Weights of a small mixture-of-experts language model, trained from scratch on English Wikipedia.
Size: 8 layers, width 192, vocabulary 16384, 17.9M parameters.
Experts: 40 experts in each of 6 layers, 96 SwiGLU neurons an expert, 1 pick a token, a softmax router, a shared expert of 128 neurons.
Below are experts of layer 5 (counted from 0) of a mixture-of-experts language model. Rows are named router (the router's row for the expert), gate (a neuron's input weights, with its number), up (a neuron's input weights, with its number), down (a neuron's output weights, with its number) and show model dimensions 0-95. Each number is 500 + 50 x the weight over its row's rms, rounded and kept within 0 to 999. Numbers have three digits each.
After each expert's rows: "comes before" lists some tokens at least twice as common just after its tokens as in all text; "gets" lists some tokens that make up at least twice as much of what it gets as of all text. This comes from a sample of Wikipedia text that the model never trained on. Tokens count by the router's weight.

# expert 31
router:439475565449523534558493392445549461544489523438530419506422519457452467454477527510501391528452442528599519553475539541522534470617563536474462558516395439532549519551437503527481555563545474528449462465515506472459563467452469484542406511489558532653511441510528517479591428516551537590
gate0:409421482401506457457416573528486535493445446579454411542540538517510548398555462445522469439504539581549497389480543514530504550519511498584451575462393447462404457522404521396509415482549442568449493475506449388527590531545537548417517565455509476465427474535509480462531392532504524544
up0:514436386618429473480487493468491391526546468414444444445509452480507477605500527589488579482473570528377495535483516476513380554463502472412485433505521574542576516419468481527474443432508543472528524523439409590387543447489449451587466521554498503555509464461485468549564533418492516495
down0:549504513538514548543593607471435489557550488540524484564524448505449517518496503437503490416493514511536433486546425420509445451468536555529534496570471542477558493409469409476448528516501435603560395464506472556549475506408564453456486504522549417474516499549474546501528489528543466599
gate1:475483453539468579435532510567451545382452463472492459520472541419469490449464439430512463361376455491561463558559617488492366501597489490516485526492443493443515372555431478511506437631512499616517573438527530503516506563483433462528450504527435506496486452484541618423456558451536562480
up1:459397480450567472497392501434595403441532486631430525543477444454475550506459545488454556606601495425499494537526507458493466428474628431484467485574443503522564574518483614455535418357508510475495515499449479480529539530544457439581510522508484472486516511480513446552444465507447399541
down1:495460553564526431439536479513517464426523495476449506582427442421523502468541484470455604558552452486463431558402514557459452468489554496482522466587539512528492566567500428475426437410531447435454492528538549535501545434511589507492404499501558449485458392507439422468474425479509432573
comes before: "the ", "a ", "his ", "her ", "their ", "its "
gets: "of ", "for ", "by ", "with ", "to ", "from "

# expert 37
router:511492593521510515532443503432544464461456507478513344490471457437498458445490507517511428554477477574635466546456527497637480476575501488572517496523435495594535488500477511533530533519502523470405474521554520514406521413439407482500428429504613536498485528556441509481615395529508549461
gate0:547539505458504496540528475548556519539540474525438488482499515503403628441399561457431545457475383635534434523581499513499459525491347524525483498525537561461578487528523430420508473489494424483486533498438433554423482473500488516468442539473573524473610512481577475561527540442450503547
up0:492497499552564514546561516517548385521461447413486434446532528495437431471537535475575618472489605479512525428471443572555477486598475542529442380482547568560481571504457490488514495522461563424510416527519572452479501482538473446472555545489549438524487484586423499488466477573432421523
down0:598578554502488427559474512465565539441515566484528473518456538446430415482490473491458447476502438530532556584453491492535520528605575579493573454478378505495570494516617528359395498509462494474494562468493551461521510434512526509535401439496505415495606550523492535506526504452505438488
gate1:570479496497619436448471553482484490571550481536567458608420498494528502444523526418562436530524439553547440541417565442538427503530478572560467479555528389428536545569529455495607502446458536479439540525458459489550427513536487488507541446520498565431518485575534496531568469521461494468
up1:507443452612585557505415506475431478540434508439520443540540497499516399504508525528572597558479426604525557545535588461485496515435578492576454512564408457533576469574569453583535481441491523484439543564474514495475545525594448543592478479581625465525477533480480554482423449483429480527
down1:531544556471561455501420559466542501497563471495588445548524494522542496529546499425538622467589496586500548525583427481470545504517596460538592467476481538429575478480529496466540457539487518456586491502500421468516515489401477384432487435538476468588599469467460452524514476477556551558
comes before: "- ", "Born", "• ", "Coordinates", "Country", "Website"
gets: "- ", "\n", "\n  ", "\n\n", "\n    ", "• "

# expert 30
router:430383508500511529488433497469568479485439493529606457448462478456466469471537596500497514573489449477467423600522638576550478478506535461508478511590467496533532475589505500436460535547486528537446499532523518545417450377475499487517506358418469511527565491556495502566556441496551506524
gate0:455562494559402511434503451472474547515544456487488564442467404524434483478495515545470463500469469512551492588492499516545546448437496552496496532528507547517536514385498536484540481519615494487488448405405533500467493534496583472413385517363460547562490476356499526480505473466508515524
up0:538469605443456607568457485542428508469530464438504544558521493568530525506527492517465570503443490552576520456538529506562482490454481463544405499524502506444466512539484539525596564482439523566544460449430458506507506431560428507494532461508562460555523511459603480511523515541399466496
down0:477570465553435456551545478493531543428520426456473576506498533497518571430494580452455504476543475455403531578579542505544495482553533523525571491483496588557484540492495522468420445474605452511492469535521368566457500529470578481579572512475554490542448477558487463499460536497574569508
gate1:503453435465416510429622509523544559448540498555521422538392508468412537471472518518459497536493446504470525488515454493597441504486453520413408546577498488519439430476552515487470520502558463491450606504486420508466556437494494550562624524539474475547533490603434483452576519500478484567
up1:461515440457472604456572420567533506424441563484453608480534450382472512490473550535547495484576514530513506423486508514463559528545423414465471509567481454585426508470475444505515547463466489496494419505503486576513464460490522449522570497524414502482533560576482583532591413493409499486
down1:533537450503532469416545539538540575486508364511552516518530400398535447542539410553571472459556441601532525407567518532496437527492519547507611517497468526451476477514560517533456508501491429469494467440472509466475531543513560514531406463550478484480603506525491458410515454495532526516
comes before: ": ", "by", "= ", "name", "information", "code"
gets: "\n\n", ": ", "by", "Born", "Country", "Species"

# expert 32
router:488415565502509480529475498490499541497514547500564491422429464459474444407409548525482459546486479504471445604417554512538496492490511460487371591516547469561667499500514570507425577509498533551433491486525557496411476413484439432541520401427570567495531534543429459534529446518590459523
gate0:554527491496557476607469487438547489428417530479474615488498519456436385523571472529514537492532490409511515525519436612454565520546469379498458520541565542527411415626516513505392526493499507549534535523530587436512528488510374473523520507460524490448518493385542586470534459490426480489
up0:553497519568561501492526477505524517506529494472515434512434509440487480531630504497539520512399437553494475586482570567546381562498639486501518477458454605535461460503435482428527505479480400443443474574496475552486523558470550454449470556567483472558503477540577462512425555465410465524
down0:492505432422619451573525493413472516489515488526498557437444529633555590516435487497462429482562525487458577527524445524412571444552589472543466525516468528457566548483483461545491463563460436438476486536464500530455470436539490429422460504436529498372526474486541503448540535409472580564
gate1:576517433443464492425452493484545476532425476614574455516458419523399459567483505490431504507496512555493530525498506479568601505399569491404551508448422532526565437433497500571459491460419546481556540538477472447503512475518517493420520508511585514529480514443505506474421392550427539547
up1:486551403458522620547412499474554513481416488522482520503521505459447472540572512427536527580435540585433429494370460530492520479376495537545511463458558540564535503463525507412435387516486512455454502457528527430427547433539530473564460526535438496543538493505490430491425491524486502539
down1:483492536514408524457458473535458548432496566558565509494507536545512493500401497435480507486470472544452425500599441477535422525550461439346476467513495464557566471578527503500400494536514495582502392402549558443500391482568487432491538464416514520510526476572533535499428539543535536428
comes before: "==", "===", "== ", "In ", "The ", "=== "
gets: "\n\n", "\n", "See ", "==", "also", "career"

# expert 29
router:421476571481515549534469444487518446523488511465538436479404472493465455524490585485438451526425491519534554501445522547575567448579533484508463573517430416610629484553469507510499605517506519487420481513499554524484473443462418450509460444469600550517500529512479523450605441527608513555
gate0:515474531570466532538466491571474517552510435480562554489459469474467471486501463444495571514541416457641419363552511376552535440594430510481444523477538453555488456487493475550464461492493447459433535507472478545507547472430484581493487537434516521537575486531383424546492477431461477474
up0:506480535595545494470492529450510402493541466573549411571490507450489488528518527443524470577580499506517399473516503452542445528534533527521458559534495478469499464538511468429484506450496461457517474588561557493479543527475433540456612496593529436555541529427466557425529430498444436527
down0:451509568480509474510412460407495424400485540477436461528476466478429505422547499504566514543488558546500477526506546430515456479494463448432546505422515617538505576521505491528542523544530443544537481515532519474517553467451509464470526499540567521438510553425527591527553474459455490528
gate1:430495582509462465492531543491484539544517394416545477492508453521556494530478490424540490589494501519445467533489566540477476532494564566464452494430529415530573423453396552554574475492470543501493476524442549495512558430482462390523439397481448561490560625496445532553491528535484611533
up1:527438538597454564474493524498424490467508429449550511528555532593496508533547465452494487545513507567388488557438497430420460536483495496504490416465533489541559449426392517487507475521511576555435542432431509523518518487414425509421521461557632456524578455514444459522555512567568501504
down1:566492467494544541476437444441526547497488491483497517510442552445466550559510541606503513521566539536504539512475559537609512515619462462524465473542529437495467462551549453493471507543483476522503462453520546509469491512410563526563541490437434394475450410523488519585489493472425443519
comes before: "| ", "|", ": ", "; ", "No", "/ "
gets: " ", ") ", "2 ", "3 ", "5 ", "4 "

# expert 4
router:533437497453517500582455474509487531491460523431535426528464473497407485506424512533425449503462553535526453493477535532551512431502502539541462521505420460552628484579414543605456571529481452529395452422508549523440544442471400427588479486402553535570540489495454537494556432476481479546
gate0:523438497606532408593602560504451523434506502500477502516525472507522404581370433533464469535424474474475531498452482534496505485466451477460501471557503553517464523485507486563533490602501501597496515448586572539454514501533499433544495536490535461466580497441545547513469502547398474520
up0:569451508555536389500544515512453495481483532462503494521485484503507565517574356469485471480489526527485585475524550478530417513488420425456459448519555572471490419477466499498562593496430441640482607474622624579540542465571567437469521544423564421515526494466542500457416525561449449486
down0:461444528437513503498460492480500519427537439513533467466494483445499482479511498525526413479474474519489426494515528509473563498443482528502485482491527572419520454430553412466530558449447399619483607526434440526525543487464484521525501433578522510504544616578472505569503357471457525514
gate1:601480527554402512518520521483583528516412469495468405546497472493486511478543513491476523487438487605630478483548517492520531538525509597523435499496548517451510499561491569515508492554495608508471500529514512525434521484602399535520510568367485529633475466529573464478456535504457398470
up1:386515463484438407420536520457466505508513550481497473510560539514453475484578467486518457540601515517540569494508515518442408510481478426535440512532534464602406482533491545556435512423490549445510488572590443530551498478465436512514557497529620487506515470447518521441442489488523439450
down1:456520493493368521485358540464402591470494524475418518533456520569468492406400518520462506499523466462385494460475527483488431578485471477489555532433535407576549507493482409529454439501485474498526512409499555464547484511518529442534509565566485514473528505540452560534461399517425516561
comes before: "\n\n", "\n", "S", "\n  ", "5 ", "00 "
gets: ".", "|", ")", "==", "===", ":"

# expert 20
router:514451551416546510542474437432584499504501502425597418445470473459463450481500559507420486556453539538551481510465466513538487488547500490515505486543426520515657473496418591545431573564486512486471487451521523556427486511483365454538463515470635515489484514510488553491591471436552523535
gate0:507498470445524465481548380428463562570580536494551512518419509514553538475545475486528528509487515388511533476464482574495492443538472529542442460617513377488528557480493518452501572517591480570578439424312527520524509494489550513534521526446524493514442442504518586474506453493545485478
up0:453462533473525564463478410455470447480586539488508503540448502510522574468513527501521522469417506347485507500519516558491521562496440469562500464590473417477538502512425521485567588515518489549499430551338554507473524474452528488482579590404480503497499459502547602552491476509578488511
down0:485540483456517495468435493627552497531577530571470483411524419483525526515548524435547496472522527447524464508488498478542466552508568486469647474482485530458533473568528541524427424430493423468471559487578536472435542452428518439420552458486418423547477457471568459437537490384501426490
gate1:510478447600502447533532512559487509532567512444542459383472531501493510510574477428514499524602582443472499474544451563542541473512522525448491505560412518527518464573501437488502516518560523394457395404489475396429506438534442556529368535475552417539507484473447502522573462549536467482
up1:485476567492553563533556608558529346475584551492542470459579487564473460501481492466409445501483526546469481472464458512518473451536543466430553438579445479549488485466433450517546565457432522465481496475521437479517465543640476484590507512519516469435495450485503454496482450522476462389
down1:533500611514572455530502545466555475497533595577523508431522530506486472473519435616536474456561413523581481612564460513499465502421528505601437494430429370446518566491510528541522512470502565475558523555527508531487489422533541539461565516479571442513546593574468487538501460394484521548
comes before: " ", "0 ", "1 ", "— ", "2 ", "Votes "
gets: "| ", " ", "= ", "Votes ", "Goals ", "=== "

# expert 39
router:514349500517537471574425460500513415435490532499555429472440541408446502461445529504435502543382484482533431523445612636598552454542593455537477530534457494508524512591512550523480520501511516461500518501503528496451426381447467508519511488487520458544528560563459505553527465478530504526
gate0:480542523487514491491454431531604438503454454474472431619507499498482543472432507514458507530464509485468470534543473607512461453530483450531461533502549566541466402449487547466522444466544503544550403487435454433600503488428603545361545581435456419541468455564518528553438532436501577518
up0:486491517505535513566373471554548532488540535460507499481427483539383496589483527487450504571466514502523534453528450466511499531536555542488563585552515488409448580476493521477459515537391521445491474558511563538545485544480467614458508460527504477634519497494533455463581488499539502363
down0:538408487517523467449392516507518472572529493521441514517468564530455533567363507465590525501467517577522611542518521403542525503543423507496482437401585452498641502549436381500528581450576422460535471501501525540458499436530451533459416485475476515473446514598442565496542505497410474494
gate1:457442435539489456528531470439502466520461579430532507440430525507548514545517430485375505476432595419504571476496559572549456468517521469547525449552453424433479502478496494436463531486391491415558530447476435506529478458552513494489530435451510489432550431554462535474598482518483488453
up1:459443500486569462509522459564576498517493501430434495534503529459525467527488572569482477471422465548532442480515542528536432535441498487471579436537395480563536566542484560448476539446410496543553508535481478529534415433507537448487585368491497604459580475544486496450447514423476465431
down1:565497547519499478408538415512538555588520467435490592499443571471409588482454473482546516501541490512500488503541533538406527562543439465490496555523481526472436508382452554528512520503591534515509536564446503470450475482529594514580522438454549432471594447524461511369425554584496510497
comes before: ") ", ")", ".", "), ", "): ", "); "
gets: "S", "s", "2", "1", "200", "201"

# expert 34
router:466415536431590535508474459431531489519538597396493467535371445434462477488473567502487419540404516493548552550464540513550511459562531501488401535521478448576560505517447551554488590629537467537462482485611522507437502465491357462584411471514556561524480512518480519471550423497561499548
gate0:469484484443468584507480581506509565514468618443459437478533535488529513537474504500478571506497418575554555524530547527498555530556516466553505476548544504526336460487492539455564471490495558554471547496440563546458498490474434481471602524447513469511466539546514452533542425485421549466
up0:563459552584599480604497435468433434549537536479555532574517495640570571526376558517474482550490523469432526463517462482406505500446514558535506554490520489525549417563404527428502418513520517531453551508492515452540515508483560549493512518536589446490483498488490439534430456461481485478
down0:388583557466460540564465488503555479481527460459577507425474511484540537456415528446498404482436463520505526439569438476582571641565500454434567456464537494500440450459507408489467509525584621525513415418486482490458487550506503535453457560535466482438473505578566598483486538510457464526
gate1:504470502500555459557516449476462406408548588482529519511522527499523473432504531474490501485521456478467451536559622564400540525547547579510538547540485516388474479555348480452516442484497507471492500489588540551444564504491513502514476450536480518470512548521468581567559520398510458490
up1:562462490498509514484445531531558472573553504421505444512514492496484410568528534478470589498459515507439449369537477475565447564475425390502520479442565454526422495461505515475553532450515613436509537487484458501526483464472508500471542528471538569512547470557545455479457390510588456498
down1:467532537542466590552419566485539490366487458478408517460423523512445547399470493526462523458481538484520487423512525455504595507552484556437441474545444555373486431445424529569454519494483486502483418561537524503475541376594482486479551494473532518501530526522440512615443480509609550534
comes before: "201", "the ", "he ", "200", "202", "199"
gets: ", ", "On ", "after ", "until ", "that ", "After "

# expert 14
router:378509520445564472498433455413467466454407486488553465577484442457462492413463481511484348570480477495555565539514519573541564453493542433512405604521542503528546508518493545510487565534601487509470530426547543538510489413468422480507435503474546573589523477551486531517488512546534502641
gate0:561493544540537452487464550450577521479461534496417444508454558384483484596503437521409489471579500582535580590500433527538579512519599486452455432473530444446483615529541559530467528544495503521481512467423436519459487438546526545493533477519465559476445482430483504470468464518498537437
up0:543502599429508618463531452434483472510508580565428441509498592414501602433535496508565603485578576540566629518423487421539538424507584527485472459510450490473451573492474537479449492531511442398494521561492569505544421577601582541534470563473482574563538451530496456507492458507495425542
down0:495524483456463533525530419523541445456501407489545561480519499440511396459550531543518586518560520531464417538529532413526472503567478534554547526501435516557504521393525589512515493598474531590523486485552559496501491418392588515564521539533526451451478635445563557480545499518519512529
gate1:458510552414621497518598478506528521464460547544521385520509443517511437485581563427465499531492418555463432586550485546471541464510518461534473507563521505476372562521476444492480432596520459546492476457446483487573448495427512458523554502462501508500497449572432601465374543514487497450
up1:546458485474573503372518519450514471481530506451581531519517473588536444497428505530557455576560437493542482442382487539420486521527519529488416509395573403506556406478481499445520497536571554461573435493380547421448554503506541474541502468451553477496529521401518485415566461498445569432
down1:432451523576509473462403456548480481461507511535443409468465506467481430476516459552496467499574488472543557522585465514462483478483458483521403449466614435459517436558506517520513484483466541565490530457494545453543451389437477467437403507533506489494448418534556505534497546527487512538
comes before: "the ", "a ", "his ", "200", "201", "an "
gets: "in ", "In ", "at ", "into ", "of ", "to "

# expert 5
router:536451551480522499521415483453492445506464473469483413473369441441493511460493500565522402554378451495517498573456489530514537425493541495533438532549436486549563476537469552574500503536540510483505458452535536490478487455516498478497405452419607518581468540542415561516525478570551486612
gate0:542465526475593472518469439488460495446537604514465498444454423442517434474532449581487488523497572509416548617518516502449516559495507411421520515505466463510445469570483506438525504608450502517507468538427424479522540492525473512533515459512468501473431390545514465541498603391565514481
up0:548421547379450548514445520462457545561542541591566485480507542497427498459627449625533544545521525465507480522461468443464545550490520539392494455454442458560450429533513466490462430476469467518497569572531419470518453523515406504476531444475531589486465505536474483459564507401551529510
down0:416538476521525488461524498481522478470551563519432532539455524473576466463499503478443541567501404472530511568577523440458421480393524496517422463576537456503435482508469580570584464561531433502443489384486453496558427556382527526568497401513511618533470444482496425488488629554401618529
gate1:517644440586640455490528510530450493416481512463557528492541428442445570451452488505486560454495514432508511540468536504487527470585525531582436448522578579544425445503514529478526441561531558538545611392589538477528504463444508521534520503474467506570524516547490498486457431522480564476
up1:545504506474477496510491408459496486437526431506494508495411466408501477459531497454476477495595451489506445528579410488560502608520523574517452498514524462546476477528409485453545450442462544496562443554600454482510476486432559552618496459570585539466390566501569490544485624435505560491
down1:433386474465432508586469496635505588480513430572501527445475465445410518512621578496501527510465472517555468505458540484500498522458516471420465488495539513509538500470460543485426431425429523478473474574494490451435472500527506567459485493461513473488484501452578492495423510503525480500
comes before: "the ", "\"", "by ", "in ", "that ", "as "
gets: "as ", "released ", "called ", "name ", "known ", "film "

# expert 11
router:466474558399562595535409433482476446560449525428507473542419449482467539505455566533489432501416495500514522543400509576488528451551503442571447543491396450546572473531451537548483549523567568499439436523578541512443414445471454448530467453469539548490501561532478456446540484552510511597
gate0:526615546445553496498489458553467439500552594448465542508524596492464441386538476569494427522437474501546519493499476638505539557430406394449479520515508485505508469578461459501431525524484445497443393489522532478451477496501471443472498463413455533490605474475545526582493531536472458450
up0:470476568486446471456502486572551530521483516553503447464517537466473489549549551477441567421508453482545482457476529387458455542501560510532514453538399540472476515566526543504638554391539479478480494431496525478519490559508485378545492515521442487592501548514469463423452555404507568467
down0:369466467516473525488503454546516532597462516455486543502501521437476519489467574479567559504493512462526497520561527468576411455414499543544470502513465501585480558435418509487406553526434507410507439552473526506491441585523584549523506491447474481578546518449532459425489500552550491512
gate1:493410479409567453528461436494485537512413458527439578352411471536379583474491539553585518501499471511475462544508556493439501456418536419528481537415515466482654484466474454500562580551521483538507460532490490486515420577510457453609518464512366596409470518512501465530515483518551504557
up1:544507556483526470682555461510481548542468481568555512510499509473417614496582367486557517610477482552480475467489502497520545520495616483498523420503559449420473500454571512640552470553524492502552488503437432496536437509501502537561475604511476605407466582512552426524387469537570535545
down1:470491453573437547448545502535597488496490553523510482615429530487526443454554471446514488504493495559596483396500444583492494525540494539613572501477533418537538535472552498487562603497403513520479433493489545475473490462537456455427552531430540451527613554650476421508567498512537546431
comes before: "be ", "been ", "not ", "a ", "also ", "have "
gets: "was ", "to ", "is ", "had ", "has ", "not "

# expert 24
router:482384520465504517566460454406474508559444530458556433471478486475463490515483583531449361512457513524513515507451524582531544467558486529570452594501428494540543427500440552612406543568529569533451463416549588498505492468434440488549497511443549545581471506532491484437551393495538522550
gate0:512522515481579517512527530399575483523546509573482550550535494586479513427549534521490565548508445559611605518501556494487416483572481438472560433430485578526474535585593495450406511545454461627571430426519480387495458528435500416474508453558458544512550538590404529463517491470523437516
up0:547416573476462449570488554504495534544546544464520477477502504468566535448474610495505521497499488401534555392521493499500491467500510542484476536450489494423572451500451480463519522620482525405498544572485515541454597566470458443451443420358442594469467454484391480463503507578516614469
down0:520465545456457462447410458509526491476601490504520506474325541520575485464478479475472471541577635506485547472486520503424434509437516532494653519527568516488535465524512474512484506557468517523484370573462438561522526531426447443466532400469503525455495591552473546474495456442548502451
gate1:562599507537501572555417467497544491493489492475567561447549499385562570497425659475467556435513554520528615484466512536513486410527532517517506481547507564576511565479567492461461464475431498528510538426494561408532525544427469533531479525489538485508541559525399428468552474564484495523
up1:482445495555492466396567491572483536519486526518474523541446509465537495549556443565469541472367581489463435534514520495505591554448500506428530520416409496584521548477525484461532462508430544473485415543574470536524430435589460462448646557488528487537494484461466529555486518356542463549
down1:476558502526584503496508523503576401520543484496473510381514487535423452464478487465572491558505514515629508552380581530516533465467546532588502492549420448471459530524463597433543433427493576621440477500493439553396471492490508435464569423517539522517450565606465481497514374502460516479
comes before: "–", ".", ",", "th ", "% ", ":"
gets: "1", "2", "3", "4", "6", "5"

# expert 15
router:510493521416561511523502486491538506521484504380568382535411444445405468482419521516462434527442495585568522519476486549527554385564528576502490554537431461581553508512441540613446537545549513523455488479548532501464516451458480412539459440497559555522519498512417532452564438505536545543
gate0:557493540577462486493396471486526499469554413518436466508535470468505497494562384574508479513460564481487544529482521391516504502439457384510561477501505537554553480423531450602364540496485516530484453542529529523523530569485533580472566580468526583491564469441580417493529460461588543513
up0:530405461515433546544530556588511451440523490512488539462414516521538517489478580458525546514556424557545480528544481453538533493569521605475374487466483477550555440531446509460507392474505492427570457379555545477479616493491483532495475464529476446557421572519473473514476617478519433495
down0:456454502529457510530481525559522445563432480458491473455486535534468508426532442408539498517484482540552534510469469646640447479450451407504483481547498500504545431575516434515533478433576476535489598553519559444608579449465614554555445407506516545457532544508516501444465469472427519537
gate1:520616438565535511438547499518567461615486512506503486588478540520520529520531451465479462503419484558497539505399497543440495548512554496530528442405534578488530474506399521463387537521595502594464482509494549556456489515464445433558499532450525526530441549509453439546457415544456477548
up1:473456513482555464512511459512454416482568486527396533370515442495439582479492530449494575646541451411462423469541498525561491498452482485415535554526518478561399506530535486531422508553505600452471513491498495423627403511484533592549525533498471453477576524526551500507493582427513505535
down1:455466473471517460510587528547490490523448546506483582439481545422446566545602515559453434493474455448542539381370552562637497504463553508502578500522504520503529477518586521577463508484463474504506438440460424524489506479526429526424497510452423505482374582495497541597507557477475423465
comes before: "and ", "which ", "but ", "the ", "with ", "who "
gets: ", ", "), ", "\", ", "; ", "but ", "which "

# expert 7
router:465481517478530483555479472485519509602491508440509365515442430481471491463470601513497417504489518503553465539452512511531508432576502538576450597570421454610599461504487554591434569514498598493454416456544522462432486475456454425525466455463586487528531489530471555488539475501576532525
gate0:538503518573443541477485511413636429523470466509572538533498486500421618473446507456486416432586500484506555539425498490433516538498424468603471477492502624589521488479564465600477535524598492551495523525562539522542460453558515516585493497434463455620523514504570425409528484430525538469
up0:480528519459595476541505542475527470522462481496456503507470442473584466542564581545513556443451533466380530391503440564498451578534585481438527443462451523419546504514507504430448470503466510443551497462512447500552493507452450479521495454566447479477544478529498491445609535466515405511
down0:541450442514484467485591523549513515502492526503509522552500498559458576466410563508504514485552482617500458437547529478431459601503433480484455388547473482545502442422557488605510537481466528480505450475539484550500473512474507533515569525544454494489483617523529559424553492472446535414
gate1:528507452561481541554561448597491502517513561466510514465519539521534446533460558532578436589507468399489444471497504495448483540475488537514545519584514436442413437496426549522566533475502516457543470425490522423536589588436581466458490401451529424488439500507408465409399542500455525493
up1:443446504507419494504447537448556485501446524469432498537443490470490521451524451537520555404449507623545497547493444523524571445519433395488522432491499546477561555569520429468437462477450482558490530564487501482410493502567401554517580577532518574503473581476615571511552476504557499487
down1:407453517545441520508427418473550537496476543552553571498506491543425445537473475531507444480488548503480497494501514600601501481544508601476473452483387462448459435501485474463511540489565451435527438520451575446457427542511552482474482540432422494387502565454512507403466441499519533535
comes before: "The ", "In ", "He ", "It ", "This ", "She "
gets: ". ", "\"", "\n", "). ", "\". ", "“"

# expert 23
router:469455510512541573617427462493508460538449528509503428472471474467369498509495545524408469511509503551544522508450522522629508457477561464516399551508541491514545474586475589501475557542507538493433494478576489533471515468416479481580456472417517537568545583591384509460534441527504493500
gate0:404527520516400509562514498465475539452498509497516496470553639551460401494466570364508490506456489555497515530625474523538560562488498398426562547571506518522527471559515485513577492546550473495416549539530450545440503452492471436507431587445476568549489416534478535511523460407605516597
up0:588455535460497481494558502458498462587447470407472547498532590555515409458542450430546433513543609387541527562504380411501489564413513464494491415451484505451461560525517451533537505522506621510529517499512569512455460492451438515501489549459544443424464516513509404546487517452504517597
down0:577456489506540523589432483399473512520512507556485323398533470521482560590514559512454527544562491557521553566592442415451501525423476558490614497543589476606500523471543413506431480481480505439455465505438469564541481522511467570516554455543584489466575501537459492478488528439514503521
gate1:487546507553484411476395563430498521458567525556533490414502485504444500552446557642459459481505503493477577521534514460508537437482527457580576516567562466525495542534515506480465584516504466484524520463472602451551549445423504485482490518483465557610468548548503525564481418499453430537
up1:502579630494428408450452481521560574486424497481426514421530433471523477489500541588502462493496535443452520506526502546454543512523521532511497533434565457556482498398497457449486507505547613506596450460418551487508523455454382589487481540606503497525484470600433490607501484482471501459
down1:465423464572526467468497496561543584498495541546455590496503546524429451452475533545566570501537462523577521462453475532503469469509434520470459480441461616589467506454548503525539440555515480462534595601520588441521500560571449480472513520527524533379553421427542531513475423509484427514
comes before: ", ", "\n", ". ", "'", "; ", "i "
gets: "a", "as", "z", "an", "i", "k"